Below are experts of layer 4 (counted from 0) of a mixture-of-experts language model. Rows are named router (the router's row for the expert), down (a neuron's output weights, with its number) and show model dimensions 512-639. Each number is 500 + 50 x the weight over its row's rms, rounded and kept within 0 to 999. Numbers have three digits each.
Before each expert's rows: a language model's description of what the expert responds to. This comes from a sample of Wikipedia text that the model never trained on.

# expert 1
Verbs and clause-linking words inside running prose, such as but, that, which, while, and verbs like fled, thought, called, moved.
router:534482448500500456492523548553466510469411543471541533570528573510471608532489527463436512567564462521454527549455467428502551461612445552563456405448588512397524509550485551536507393540472483509441420467468483420440561488351587549572502591422493467563509500438551540510604501483476570574484526498485541430510555524434397496451456481454544481529437578583548509418521529396588489577436
down0:509521459469489488421527440607466540497557474569538445344523555532526515397461492470381572541504570550465479544508552406435512423562488556526451538414632460466611532484507535567480509416491471431473518474542426575508473463468487565532542493491512554476545456468464595548527492580420552471532497512434484519453639567449482560470611523520549495467516596479486468457574529518456464520541
down1:377521454503524413400403534507430499556521501550517547372510483561453499553388540469499483551371493535426494480480519511445616555489537522490455501450517598509536596645546552587448476530468476541532525553448452468441454488535506526452438474508514503424526517536468507502480460416550394480639528481543457482526461564493536432446492513489482572564495593491525577556526497487540489536459
down2:519600553591492455428529491475511472542490505533484513450491464442501544524475507560453421504500540465464469476472548481440459632535556547442559545436480472469481477525557482469468418465523500466480519552501487530493518469490564594484591456481451431549503514522468411489492553543461413515463561386560545476420482489534428601511513514416495489565513551521500526466553557460431501489505
down3:521474489525541524452547393450525569499469513426484525524467534471436429480419556566483497515496536457529475396483471455401439489456443465541465425472534487562514453449508482544468536546552471471451575548439486481548536461519372440468478579467457528430475517492483431440485510457499530557465414447482523491531454491533533529462436517523519479519404437497501545532585541591540419457471
down4:517510514541588470475531499413502676542498386507542490472549468449437495531508466463546406439534492537552547569387469502483500493504538548515510506552496531447474506466519475426527490577476477474579576501452463571546509523487530471476534523533532436477492478491588601513454497540452430530480454505525558507509653460491532496502513515530575467487476525424503468553443490479591519534428
down5:519491590543521403613476472500559552556479519433451514444507458484437464498464453542550455520520547474564517579498499521563483490527503479550509466565465530479455401537481518489521486527448461595587484502523506436484548551543488509494448453432480467447576466471375407464551508545545481371537503472475478375419520458470516521501490479560671586539496551504539597536583558459579551491505
down6:528521503487560415554438573494470582430430383469455440517383601523456496531587533516539505476473564399446486500558528526441451515497530476551526481491517581485469489527514406509510533604504440457551506436472472563484522601472376434435508432459482475463510489525471511519489473601538440355488447503522533567440477552579523562478469555510514559442553489515566501511477481545430459521515
down7:534336486527481501526411428445449574539422535532481496540483576517433443597589388501503475521507547583412496484564492435477412476440518437481511509479520496477495509549453613505533458608438493528421499457518500548523449425623497517510449558574526462467543402477462536470464485596425480536404480416433512553534524499464472511456570471531526553423489518539538502536569473498441480560507
down8:482547547553516569567491435496531518476504486454507539497404537527572468474539520439520471517437456494474439476523600397403413453471390520508548657572405477408470469462539529487496479536424449487510490428539487499572448511444491523502539476530494575566568449474484542580528520492523449452483525501631520514551458610523593512572488525527461505485484408544528483498547533577496508457412
down9:494513444508443457597495567444508543487454522486508544553509517482547452511581545584450527537466465513537496544433544633467490554493448476517552568495512572454588460489617528454467474567516466612461508545559559453471437499573505459619376561585461475484500499556469462512433509603543495472424549575642463474459537454552515551547532479441449527475536537479378470530425515529484540372431
down10:412543585542356470513424384441465474556378410525461412507557562482459455547573424525458433574557511494539558443425497422539507482452438482542540494520513525542461446507515443493462465489443485513586503550478518551572474542526448376464562501552554465489477425449573541506477470563556512389484519484519525480519500532590563501450454527458492462517591533550590482417475498419490391481496
down11:555491544490616492551444581531563464507500508495505503500469549517437555443376506501485490513500576416479584416485455629585475491452525473513424481534438520474448392520550507609591560403502485444599420493585436407508427496544445533500541547501568535440541528457592562491503485484457605486529465575452473458407496560465476519513504478563449485569542538474465546498500500499496446493439
down12:541508569524487527380512547523470529372526421467496423485407416535469519382494553479457563448406468424517444564516506543536374461412508528523578508518475449511544403486448488456448546478467549474459515473497462468516515562486534491465581513587525477498445505575506470477476440434516548523511532461556555435561560495530582548536516480419501563415567451471521473498480537507491550450534
down13:580501495549513588505662501460602518492533506531548518448560515534446442468508454460431565525564438469597422533535482542395429493525498556471507559483512567416532536511448463521516540578476435537507575528446600472565450536496536548537530522506508516535493469523561451513474424490529459530504481537458492566489467425461515484486599561530471543461479469562494488535516476393447491456458
down14:521545583532501455518560466487439421415480526474576551455419487503552461411518464460491530510474482514462459543526463443427504477504401514559446389564475540505590407491473384472432467459532534479493517459528500513527440494513468483572537497486410483463494468506450427496492571548477504481556580432416390546558454490543530521538507489576393583418397526600559446482632407484487565483499
down15:448499570415471382463556520493473443473401507539376499460456450473533425468615549465578469484527484515414522483468545553563484425480406497505520537510457465450532475344446490532510535523544543495491484479492486517515474544513539462544481549553464482523533532551444522507456581479555404468398394471540541547470532500456541528539462516506470429477498465526487568580537483435529536457530
down16:524568433511546469505511483458554508544562529540466484494545497506535561509512492536471416443611470447471444493483487542420422559544572468520555485488562459534491552471466560501589542506540479511593441411447530475594453442580521573457480500433524477550428472471482557550450543541526443466535490417506507458515516505467528676497365506418565506595437558420480473452472506484433633500560
down17:436485478506443514501434464631560513467588589414537506503445477487550520467497535524467547521441603462512508589552530546521435476436540482538491498526477462449487466409437505401575464441625555509544590529568488530420533512516591560560545460491495483457574547527543498520481521421525459480501513485385516464576522546594476546435469516487491537593481501577575528468502537469520545591536
down18:584542444507397480483512493490510479576525480500471473585455418487541550591573498539506493618552527548510562589495463426488523551463617491462428439423494643480443490507509494401528507527548411467483457554514552418450463464473614528483431588501505471517476520483515530487460453519556484468466506523563465493451568468600589470593543564441503438496565604504508569526523531360565542511494
down19:442408504529514485473491521436564530563491525420572553471443457440461571437505453574427503505517531500418451516461536486614456453504486446496459438485628547486387481533469515571538552410562509623432557489518478539531534538538629580549438499489424479561530546492508490512481558511459491527559565528482475428533483517427492381441528442472501525483511468537490564467446479489532535518457
down20:521475546452511408397496420513540548491547494441606510542473537427515550508517532499548446597484526497506539533519487497578512496557485507446509485473466476575533408470459504530517413481537461497415495474503469576431571461465506490469474557554528447591487453486480499553487455505455553426415503506542475533519469518407556589513507519522525528435427511579486534503475545353538469576535
down21:590530471447506451428516531411587446498542553444481457526460507530535572420434498473442544501555442573519524481370471381533628499353482389581503513492533509481484599426543461500486514504439513516475516564516578490442539484507536515437531420607460471594527465451540565493485430476479525523396456487429496525467628469520523567475421521515437451636471586500541508509583482496664470509488
down22:436524472459464440391550483573607564597495556494505437533556574452458558501631460489555475418509459581481617502532462517428523503396504548407477598495501452554517571506458553497449460536522599494585392538435503558496421479549471395554491532505514553485535550449394529474530518472470536484550496470472551572453529502499509620545499451421469533543460602559614516434380528564444543444496
down23:475494559477448482420435429572574439542575435440500416433521545515585441459547505510535527486460504425460445421526504567562512482576394470500442542460496536537507486422492529484551442439582503521504454511439507428483548519551511428455462477439480412487500456519427500495502442532565472539538559441435485518543573546522482486484573345486513518540563596437470516532513539572508493482489
down24:456505542487561593439518428475466477514486493509549457458516541512492512462484501512491499442526503519597560536553389499533388559453460521538523522471472576446546554565489463526532454433499488536455493539540544523531520561449399490474480547444493527587491437478473548428478480550522414370520525500530519331564586461502540472591517485531566447477449471452551482432474616474466509454530
down25:518474469489470566455504537525548471557465442439536534398520564527535410469529479517473518461501537486610450394483497542510495531575503543430506562504514396554479503542523546550530570538528450497496442516454510471562473589466433549528441520454447555577434518440491494419491593398419502535586461449459522413481461501534518530486486530497507513466408516494510458487467432448522444569416

# expert 3
Articles, possessives and adjectives such as the, a, his, first, American, plus the nouns they introduce, like member, chief, lead.
router:497562557438586527534444403444483497568505516538441587466627492573456441465451572461455477506544492474506454501513545508465419507414499400553489520467452433515464483395459424502526637570493515460499592543565546553564475514651573422492506512478544545490415560523497515504478542461463507565500468515483569494471438466423549478540512553598435463516532495472523540520519549623511566443412
down0:540477488545495488485536431442466579568526528504575497466559404515443501475435520583573521624498469478494553573514515526446434502580469539557471457526516573471559525459463526423589534544506399495569522461497500592461548509442601465443546410429483442490428517539509472375509437485533581472470529538569533508525508462474426508494512464471424445576514559456532531469523522434519494482635
down1:419504569526501522508478472458518461532462486518539525473490450486528571482430495519546458529510451551510516576507436438532436454497436401595558581510565472457514467571402468479548454520475567434456513529574448478469507447468534506461553491404525486505532457517541514521543540454614490564474527567489473548481572464468603458502486566571493488586570508643536463503577500579551475507521
down2:486443463515507510543493517559466521409447607510498511556439504589530565411536473482534563552430481404520535496481469444471391557510506532482425504551486515500508515404477505557466394505497457535511426476440531499489471509565479579402465430493554454440513408546533488514509433497585553506495457561442471523457510504462580436485463475516501554546506520504488501465448477457515436488516
down3:586566484519543466533514579395537554549519512459471522451506511545501533570500452492432437561503479554469433565475478418516533483520526517525481555391455579524560461573556588457478526473449511538387481414465507618501467404523482464546609434484469513537633533640454520551471455514497476582460524507520539521462470484551504468558441501510509531435566482520512574484481482547453580528517
down4:539581490467442516505530515500484407550552466444525504592483438469498463544508441506413457539518530436508481475623426488512408470435588552518462501588485468502488506500467417473564586549410505400494468472524487492563405371448565549426576498469505473496525496530537525518436449461482554434560544500503613518563531446477509505440541501463421537391486503518494530579488523476530383538563
down5:446488381602424485423446499556514522516563565567594429446509468515467472498462486528588492555474455533503537494548468499409474452467582568465389512510477465541540418469445446493512511439509364550430458523448459509503468460456529528468568616510485541524423463516450464578581547526486490509425567484454465495577564472542492470481580467471520431558500542504496465480467461469536542468453
down6:518575384502514395436507574514453445454444509437473503481489547383467513444551558575489586458534444470462507479444507480431514409461495525473503510598450555510478504468466581502486473422479463496548526486553446541491515463483545606539510478580508464512452600513540455487462510594536548384482587451480525460541484516447489486427470404522510524553562460507451452498469507475411570468525
down7:540495515590547541457521472548540445461511507493538483478535538497555557463474521528544497479415529546517506468524471485493525503457521513471397538500568552505488528495521519476470490445475548493573457579479479572508545449579543457441471567504540570480459447451455523567499431481482579607450484442472546502595482472480525632486403482479537456451475401466618488461508532512558508480466
down8:473446544444525473543465409484539478501518559490437476474441462507578419499449460608493467515518558507465446549472528530526561398514437526526417423630524452493553465447467508476493505487441551547476418516542537559466441456443546510508430583517474563561482472587442421424553638533552433615554564442444470527519610451411487515506447441563509470505444473626443509489522526508465484568486
down9:562412456482502556470492412566552478497583409501493395411505518518417438426441467474437521517384518430495528544443524534553552554546456533525461628512559575515479525500327599551542535390405431488476507612567474447510517532501487500540548559554442512443450497494531490393530549559429451551535484449493480435546521549591535434545510485544532458591510597496464433461536445495495470544511
down10:380510470409446512515539537413530531455461515612485538589452460499458488524418478462627558504597565562452447406551596488565452454531506519461450479452424488436427505465527493433540478471517544608466496486461412566556460497482441522466536517457543488466450436475440453518474522569492539503469497578528450444539514568560452530516503549554568560506477457505524513500572480436485494498516
down11:481485498515498501415515464443482517487459563506548438523473467497537516428483493430475471399422481484530452469457415525611516489501474456500574506532461587494479494541496463493536450358414480445614504544518470492511486514497486558531528523530584558459512548440505481558459494521581483485393528477476502488514518569430552515646453639457495539552464476551485469571502393462516505514435
down12:547423557512494554460548517516468538501512474526488370491446456531468511491475469539552461578506540518447520503582547547332494656476525505514461573507544478460546594460440513523437566577522370564500530454438520489483539533479488486420511551517526506481420533531459508490468542487575448490487476578549591469510477496428452573499479500445521553474458499526457491471512487624442471546483
down13:569485517451489465471552539442536456558492585527562575533432487383425415509479498563452417428507484491517486485496472474475381484505348512452464499452485514503414581471607482469453512488423434577489504496450559579611574449508473468410488343570510494521403381542541439506481495383438523575444565585483559508472513460566498449504438455435469513490528511478457526436562564539532571474582
down14:487498613551532507534592457497547447512485497535532433485523584492497493600483566570564576397550507428505473455531561493557550443409523626486408500562513539476464526454520520501479489403486562437481469458474604501483392535573496478544548529538569458581467471476521369534437487467450484607522510525460586517446481596500494465533595476524497468534461488476423500451531521523569523562530
down15:525478480472521518481555489550505501517489455467484456501533541499518547422479516480441508546552446561434570510500485492622549538508561619511601537513548536483434481465482463614465542521419497412469548436500446447513475487590563544525496528489520474525456511443544549474508443590477538525411520559608586568517586505621569530531489537525515511412465594498509435427549516416535546497430
down16:464539541408449528513539605565486415485562413625434460574579558532427547507457475582482538541453481473548444611556565465552514571480526571553585564567390591474527541513514498509497516451445519511524584506453542578433508510549504527442493416469504470474539531484518502515496497490483437486536566462440434513471478463487527444476465428513581486522468399475522524559486389488515588544427
down17:554542534525494442534568534504452463534552450474538386566595536503570508596545519575502497533529497452549577624448448477491466492534528448454455468392506501466595429421521547553489409487484459542480535518538569519539523562553495484581517454470513438514583423475481547615447566481450508509411443561437433535411521523443477601489546540539583603507489491561516607478581481508499470482448
down18:520471430546521548574552550525476735494467451506480526495473504518516538489507548473518507541526398522500460500504453526461497618405557429572549498441475528447582460536524511436551479520474496465495505517563531582527508528489542461516445489503448517540548519467480518489517610395482554502570478534535550484580491427520491535431479538430527485516514436545500563501402483527463490525477
down19:479568564506369548510515544540470525552577423428545448558506458547488553470477502499473503540454599539558516497465507486462458454488489521539452496436516521444552543481442554446444505525437436477510422456566493528501470429419407526430451368571617410471469533649468536478508485513490565521581516456486533475458603410496584589509615495493441420516508470467426496510493450514427509491480
down20:466434510443511511475405563518494559494498624541490565459507473509473504493454549494460510539534512528567522486463514441539481540511493458420534484518494447440409476449534556467533561454410446533468455419576596540544538551585422536559488411479521492557506444569503471434520479432479469436453509453586505501473495454418545549505503541486535546509493509479563540539539479430538509530540
down21:524447439516515569469542495565491502463557445435541474554470488440491525561524513454535478501552522448398536469542508480442532585410493532544626445486390530572463470513577534506503561550522480488504508522501532522572416477507550471487436535504550468547575412480524488498474583531508461452333447497494473507656430535485549480478540528479536451432490468532519478518567439470452538534450
down22:500478601453611447552408484566431528441526587477507475584429430498497495445568479501459439477424492508482582496522496458545512434543461428462473489402438458432479541516445532412464521465575492482565573469673536470490646517476491486469487508402474518452549555410512448491459555472500545480489443484501440529494460579529445505550405501483486455496545463454600526514616445494485610507510
down23:525545472521515479477509527506522585556510535531453538494425529539500538489538555510422560576506617597497424532515512536515495444446513627474512502369498589512482424545539526499488542522454471534548569417507377520422503499491419477567519485514588512468579488485473565459491426583533512514512446530591398529527570498521539549434506534521441432529458454595440527429453498442442538502560
down24:555503490431527606448530525579501470493524518477471452507513404469554462444469476473511442492378438499493466501601461567550509461540497485461427528501499438459365504519426554461427457556483513420465447429379428447482517536502555525472392381551462535497552548485564421572562429450496447572472468506413540435529553452549493462556418498565535456564485576543472487339574459565517465550541
down25:405589402445449551539488411491457549486516491633455516485512528416501490474471485536512546445493498476566519587473411544514510458444498501545449454538556508474497483478528478541395433481457506463507535483483475487543495445530395475487426531457524479437525495503440512512467530424535589454433493488515474461482452548476504441515491480480452395581489487565562606609441500455408452537524

# expert 0
Prepositions and time words opening a phrase, such as In, on, during, month names before dates, plus numbers and blank cells in tables.
router:464525498604526537500548513499562532420475517501505514457471421466604579558621510500630505447480545496457467456447571565505585537550480603545442499493488565561577519488461491430514459423509526572500476456446529384476535431522457596434393455496537462425510539547490519541477502529467543498549367561470533572526532499475502548540466467489479460479509461430508467428472527560458531470558
down0:485497430514549492557455427488511423554393543429453461510460498479542575514575400516583437466497454533494487520513507473412419454443560486617515436567455505471569564511526580453460434473489507425523453510505420495498471435489487460512515499521483555434407444560494521504555596521516459516493473464544533518492504511476510417559418442506553429505564466486499486451469546554406463585485
down1:490484457458480508507520532471543465499549515506506485497543503601429501513437512490543454538509467558522563514553448485389519446516383522494507447511509571483446463500427503513576569610466416551460513485486462404547629665493501500534457441553516475493485476549468470498519581463582472585454536539515476496517515467400512525520458466488451505500529542523547570510514529486486524499536
down2:531539564517402428402574503529389544432546462491514471418510566513525546614470470471512479549384560475397552440471481510490622483583527449485558500551443583517587442432428456455550393560478423502476436549501504526608522489521397527554483536499519517537462491438447499491467403509551528575533436436431439497494496451432552535461458545592491541543460633588440538489480460512601521404477
down3:581414502483572583483539433477565384483529569496541481486471520530476495507536478497473535521386521503569416431602544502550521483528519452458525513499543452547487575567566447454436455511428563579566404463541486535583476549490522495479479440476599585457573536527533506400449611554472500486522482416503483521520552520579447488489530479523559463524477538658536403538552527501486373441433
down4:491518495509478457530484501455556577455553477497502508438528499643438476512490460485562514472438561493422483471425564496589468422461558520571454523560557522488480524537428484555477516590497507544465495526551527449458518707573540572486510514492501528486517473609511483454554489493471605505472518492530546452498564477447456471426478472504499472600547546538459489491538574463569539460435
down5:485475526456372449464438470395506514426487440479525474464476450508535525438503552435457534490487616475486541474390449498485509554486528563518505491471500500495513582523455503514500551457589483439458546527390468458516559488518370549483492509500419527412467608563478612496509547467476465480456441541630498473502445501540466422548520518481439479560473507374457526538419520465531518496494
down6:445466444463495470519532525483433513427564539557476502519454482510497639493503570420587456435464380539591433582472623476512492598506538417465555530481524528560520557451586445532450518388574463465539463447515527488440514498417427456490505577520551619575451484532511551439587556448573448505524459444490485518483536546600517447446515547561541508496505425434394482526478551473491459468489
down7:493601567563526534513515472488485602474535435479517418499462435522508579530489558504465503501348433467474533432449438562455485506524496550485517502437543531458411448417540503506552474495534518521491556506391446527658466611541572485489520624441531496457512498414482492515470524480536443486484481580507431529574541465599527494435543572577534473495517542557489554435494504464471605476461
down8:454557453458519533520472482444503516545493591522508527521461490407425480389471507438474457560524533516550493536450493437531497537443528503532500552518561505435448418567496585497566525508501411455424502442486474460514549425423410512464539510491515515368402460476524490480448471525584446492433574523622444508445563416472495409422576508515517549451488450532466495470540503471490515553534
down9:530430530458588469526464439401394469602531474550540514492473451554467454534592469395539513500604423604529518486492463522514405550502504587500499545574529414504578470526419520431534537508558550440513461402563431480501519470518456406534450464439529481437366445447397587490497631504565458549494537509549557522458529481526426608464490411481478561461503462418511512487512582521484502512494
down10:517483501426558357443414527574563469530463539529436548470570542594521609528521499577570451490455518483593555547463570484439351519458564416503493457505472540474555449538585477570457563456488537495544513492547491508602441436477472566462529562463586515573512497471455510511581497434458485543563451568562502512496543479558519478458503497524516428481514549600573477499491502490401512538530
down11:472466502431442441456550492602430456521472483455444498513480486390514367479530509499562462516536443539446481460471491451490508503521476475438494524467439379497504498402589462521479516480490553419504566503494449477543464512450521501558494477638594492480509523542562482507530557612586444478496484468440544614426413451526541542566489493464503546483522466554446566472467378468385529492494
down12:444550552523471502525468421400387381448504484542539420524552452499510477518480531516518590469392516537442502479544500514503518542450570583443495517502460519490508545391440507509467421458491459477420478448461524483476493569542463570562453427476542464568425570507471469420499464462502512473432521487531501536484551479407533389437624463477472529450522514438518412419538578504448581515487
down13:488522425517519526533531551495535466510509534466507504465526609577570499594484514484377610563421562558479495552528435556586563477523470451441378495508430474554541603413490501512448456537526519529523478475521551561504528413493447446516511463514333561524542523505462517509529455546473504558441547449473550522539457518602443443523632542472467557598479442551452557436531472494367477574487
down14:457475493512444464478575473468405669442531467517467391521493461520417550567518492460584589393499578512564448500505547487537457488586527494566506624496523548465487502413470516344503560522518477387572544511406479513522647526509524488493479498482513442511494451475453474550542460500556516460528562629477493497516602491463568525411449480422528464561518491522514515520534553483465508496510
down15:562512508500482523559492497509419462484534518451419571565540455466388530576559572538604533472568524522466456461502444489557510465517574420517547553629461537499536514559609491442512501499558469457472472506496508569388422477401563524514462516436402501556517431482537471449485521453504444516530492465459459455492459423418575517480529487520440582455389476461513447504544534480572543600605
down16:494441526528486632449459470569455539540511578455398475501525586560509514501516489475502516481452536536530443494507502624452514447455564467470551456557413564553515520412456500447512481462489556520474528469521479538533490541401514463556438504471534405508456393415510536423483552508569467588501503606521606546473505535573636583516484497458539549568472541540606466471541532555517515481506
down17:505488458548545454535561489492473604512465534420522499493497527485582476455470517471512581493507554468602567561502528466527456392474536507464480488457561475563486505516454549422470543385587466467480566519450433523557625470511460428469467490521427532487562594521476466582490591449487512551504595460487361445496547501486490482491499449471517417526389497433494441500511537445511532468512
down18:501448580562559423508436464422443508488459500521430351482413476546465541484517681528507410481487450471518502306519546569484566608435500518526473569528525480595552523405483546510517510497485477499534444483485585464515541535505421402482491458610535571541451525492510514512531494458544558453521513509582484461563483475504553570487420497452543525450529443435431528559458504544543516555503
down19:424517537504492521525486525512464581417489573545483540486423558554422444483434447560427500456548474519481544502536582464521485505560442492510390576486506516592486502489572508444515596535628548475490495466467419475564433559484502579474486512510455576513432489453608447541541480529457515440471458544497438519503490517513501667477492409532540620445474485468562431498474466529515504417376
down20:478534460418468443590548583543425513458416507439487573462471495620506504489532449493472461553455541523442433495410610438527546460493609528507486589595493495455497384477471495466419502388576558361610608542533545527416506436454605509540515514503521493453610505492525499577585548567478480459543545497544529457496473443453590418449432469515559471486430536431525391471494491490539420486562
down21:538446476475387579527576497424559568455498419480459512437480519468467472442564503470445519549437504582575478454495443488466460480445534521409500483447533596505483487456441503526503504528531529467495448571475475429520476544619405539510460588560453406450486532492511511401535478455528470471503469530512590627490437548501489603450520511454464519510502517448589453412482485336452549487478
down22:560381388492538502588448520548494571543524455544559633438509489636489441533430498401487496483528491538564452506475465464575420515561581582572523637503517447564480639524414501497499487538516507502497532444524419442445413466507464516471379501532549577468478535473473426453443525474501581523536454407456481502479529475454576439484570553408543438473470479494499584505476447484558474455441
down23:463476449509491559385447550605502492440609554508527514441479485466560439477480549431562488568558525457456572526522484418399502525542478473553608504432434534526516540462509471502467531486487543512448512576542518445547441452422500493577513543418435491464399587545552483591551513512531506509491444505495452529582514517493482476477455483478550495533482570470433529534503565531532458486463
down24:491498468486510580452478519474453592512556495563442424510528511586448495513500595508439480480509454515567565471492470520518489570472601445443579456641476524506433503509430520465516579615435428486574537523459524496558593475482527520500482464434499531533429465507487506515594562514519526451587503441467553633422488584546458510486498445466515441538528509455513386467486523500485515515530
down25:441434476456524548548617455489411453472413501550476533465544459445450512480553561472485545468527457488515443515500518651557451474477480587532484511472497464552470537408566467544438456531532500522540456494549555587448542524478474464446583491570471475539505563427442486505568511470630554500521463515592526519494573489416514574438507533485441433462539437520538453461499512459532529602492

# expert 2
Line breaks, commas, colons, list dashes and year prefixes like 197, 201 that open dates, mostly at list items and heading boundaries.
router:472479521495464531576452468482460471506573528474505405494462552507471444448483439624479514467466507510505464537514404541524483461469486504407560521520562579428442465540551537572414488512500496524535476470472494604510497590462513479516566562505511439479557455524483430492440535528506511475499603416545388525515442419553554425483500517424591567479530487535464523492484430467502498560497
down0:566500463481450585486521467530524577410521617463496575497540478586460416449492453505523477530538425540531548550417462521471543388490554499479476541443444465458541516481447513510414508498502444518443422489504465536507470463581550503547567577408440514519541569477489507391367581487559471506523503422592498511505417447568522442547627548494537469508521567541473483478526462520500523564418
down1:438508433616509433517454555461441491412510474412514535507402463555514600477449435519571591443448538559501536512597471502417541477535481496489490498552471446559370497481522491530531518538501549471501387591526435511463542558423457507546519436472495427477438596557480557510565481447520458479509430503469534610500496479519445505487499473494480472543488525523468471521547415546506442470466
down2:470446555395549601452469460522513678506557587489439432471483589582517526512534500575563515624418466489509552554498438499470478542496465525585453489432527591426465479484422552563464512506483493450530467531436498499505502474500516529509488597408536524508548633474487463425514432568464461456504528490551522356467491406464581572456438485537579470527449426475449530413465543532485411491465
down3:643508500493570533554588498540501592539486490425381448433535444441468506538587523548468495506452540510511489529572478463574443544538532576526418473487598479559496497509523554386568523535580526480499459489493561436439518484568505607480445509571512498535536409414493487496518507511603516496443466540521466609533450474464549517509483413489486438561502468588558451511473561496478487549517
down4:499486437517517535514479416513446552570474518468475433495518472507485468524598441523427447631546419428477467529563407536536497456573502526406573514528549488491561498504480487493443550463550400445464461511469463633529602518534517488629455499360493474464544530548558419585462480506469393553373451526509546553451479506538511479526530421506511489527472502476482563521518539538530428423472
down5:534461515525523600518444473486404531444459549421517467479522466491547511480503531463497473455549519447495589430442495493554426429475530581481484420513484548392460444579498476495555419508534527414520471604534462504453486383473589554484565456526500511534558402491479528507529487458582470515473410397447478399619546492486511565544541510523497554496456530463538457523507579522537518399419
down6:583521456530511535523530478442443499575484561503512451420491444615490449475546501547440544600464448460452485565544570526653505606585421469457441607434531512509425476566510551510474494502521458475521475464514482547593507490412512472417459501452528478379581490568495583488492515473474350642521481516484469552542543469438468436505448474488574494490565497570533492494499524459502510546495
down7:614518518592609547495469517529543498459494474484520458551534561463540435516498457494478464463504478475531599581472563406539447531472618619423510422500536575499540533577552433544512418431512466466488592431526435476507475524525446410542531459566390542487498547557451412497491564481545537552500455554504539498444418476541461516563516566453503477469580475475531513496510443374477546441488
down8:409522512511488455468477566497477449510462475465492469580439458599539430489464516484529491490489514536435525507503581619531560492432562519469487589460511462430507456580513468550457457470529494534477536508454503410585518584416540539568514520453450482518528475436466477446481443509546517543512457534507403474503457439543533393548468484532450482558510572531451439552505530457401500466515
down9:431422534498548533505519520420510530454556494487415556536562490436500382550465452568540451541468423544380524640458487517409600447494523560598523453581488400488486532478503540499461505516532506495501542469527481507496466468476576511496494463545473462438436598509494526506511430512552552511537557496521464446531430470514600465496468527480481423595518549504532489549534562487488513523474
down10:535509514459618380510563464503558573465470462553620496474501575458426485448500430453420495455558471474505498532461514494437448563445482506478437536439454599429563575607559609431540444515476513493493543542441428551438506533458502438554574573446542501511621435504410491586569544355563537446489471437509573474518549488505513543476537532480530567421484472554481530515492446444477481447502
down11:493523483373499471447558462561469482470565420459459482460510442518585402504366590533481495480466500504466459531544486470464475438459380444523422520566558545498461591448469519481541573411556512513502492422481431535493525422450559540453496546419472524447430486474435533458456407463495491445477586568592534487549495508504500565437511583444525525472495512479412554466496558518513579487517
down12:509490540466516441485538491536521464497552461483619540591489451539521474505553492472490501471521466509573547556606597490440444521445436467566478423588435522566465496547554542525444440390605414608433549530476480534422448504494570521509474510472494531437531562541569504475596449550508498419482471511496538504531506526633531550580505524549517419562632506470526507545397447569535460576517
down13:475467508500532473482507488528522531464501575515431447522465454510548440534574594439484485473605557544440515434407459574566515411578578569538503396480520522497565462555421511548507491447482557481464471478485586427590550505491524591496449569523417534495580528547547431516511388490551529579509589563457458606541504465581441502499482547530623469476413460470530427441563424547531508439432
down14:454472511548497431555437529491552541477419569648574484523494528422410512534397504486548442499512452493517529476468510483476414416450525510523379568463497486393577594511514533457434553568514519456504521453526594463513458561621402429464508479485523447501606527425506590433482597395454528555546478512590486470511550531515489635529542515398455539524460436465468492451451533495614479500566
down15:546542497524550564525440531528463421476527439460531413475462607445549491450510502557426537578528534534419620472516458548504501530503548440572522502443393523554525512421561558577563494611589368542536487446484502578451472517539513485433535460501532506575504391561505536535428515561530519540507483493514483571505531396411518471434464388573440466501478432548529547513468563516472500521499
down16:549576565530545452489515495469512479541476587477550516499478512525425502531514516481509512544578441556486478474480553594557473525512453466499393528509462492555479446470558470464420519552566432561490508499497535517432461654515512440510467553460520474544451524553456446505522484477481457536480495568613563566520483573581489503471526471531524531427506546515481380510529417500491490482494
down17:509575508461443428470569504509477420478533508497414464456493472589443491545403493524436458505465496488439541474516534450548467473504501516518504539611591435477549508492596487496537543460448469421563541543544557513454501451504513507505567517512522479534484526479506518517528421532478486463520523575446605464587576634554570534526485443425528459512426543678493471526409437497545575559523
down18:447542484374549481563538471415463514528449479485535521507477524478512480460475458391497559490529492541423532514495445507443458542391510533525592494564510506464499468531484580485504444521465503399553521360483559537445557531489573577465543533586513611496469564599493474449446460475493571499460529504480447568461597466513434473564582502480434444483496594528554518539460544537473489468529
down19:498503476518415504575541546435470394537386473430434569489439541481534450467519512535393509471542490457473388561536518499473421590523461394573518608519559486476505554646522535503404543445480524503526427479550483567506446523565453533490562511590444526416560405470471480524489453473566516513458536511524415407546537508566498415490525532537503548618547500418512488510552506485441492524538
down20:486502465533461474509511495416524536506543486416408355486464522432524484457446459511529475458593477597575481545476469524498460544463541469535480500468533519423487463496470454511557504485479536440590479478414530549437425516589586625472539614552514538452449551429519471568550533544560454502426471469516474558537561481587563460475552522408606423546538473552497486376584504453470461552516
down21:519519563492503486550496439552516555521599456479546474482561557477534499567560449522576564571604545436483489465509511447418431539531558497521470528505510467489441532522452521501586528537465458559408568497518528412554515408501467446483456538505494549605561435488586387477433498499550543431530558546423531481568523579450551465526416499493506504529470581483605545477532542429502595546512
down22:523548475519504452557441508520437409484558576460477539566535528556529486448448538521474486534526509438547487458463420541435527462477471520538489402543459511539614491501425509497488529546492583546483458471490508536477457463560451455586463601543540432544427493500516451379499504430516449552514531367518395578436542404419505369467489548441497534452499386474448545400449480512558517418466
down23:479522449492550440506507520577508547415482482568542449482513533494519572437555427517411453489555537453468439445468444513531453428515576471520359502468484490421540558542414533530448477537477583450465560505415567577526514500479350409517517556497502468591491490536501450390557531469526479461424529606554577500489535461452519457576424464420497492531527454416482502444528442530552565458490
down24:542505484477515498487563518531489573463500527383518535527466503584537537567455485561511517476571452435516475498465427573502545506507531522443471549520544531489429429510431537547453535502558506577442524443574565469524562506420550491480497568517453506555543558510425501569437432471466551460481485418511491431458456635441514458473495558533438508524577489487491585501502475493432570539511
down25:479423521489499472521551544436500518453569533455511520495502509522527450570451468607467545515562514557496448486480609489553546502504541483512525433564501438443495485456454506502382453527499533597541491491464484426432512547514443538453535554569525490484571493545492505466515507516418507574459548489530447440479476497449429510550557450461427622541460555586478530571438543471481474407478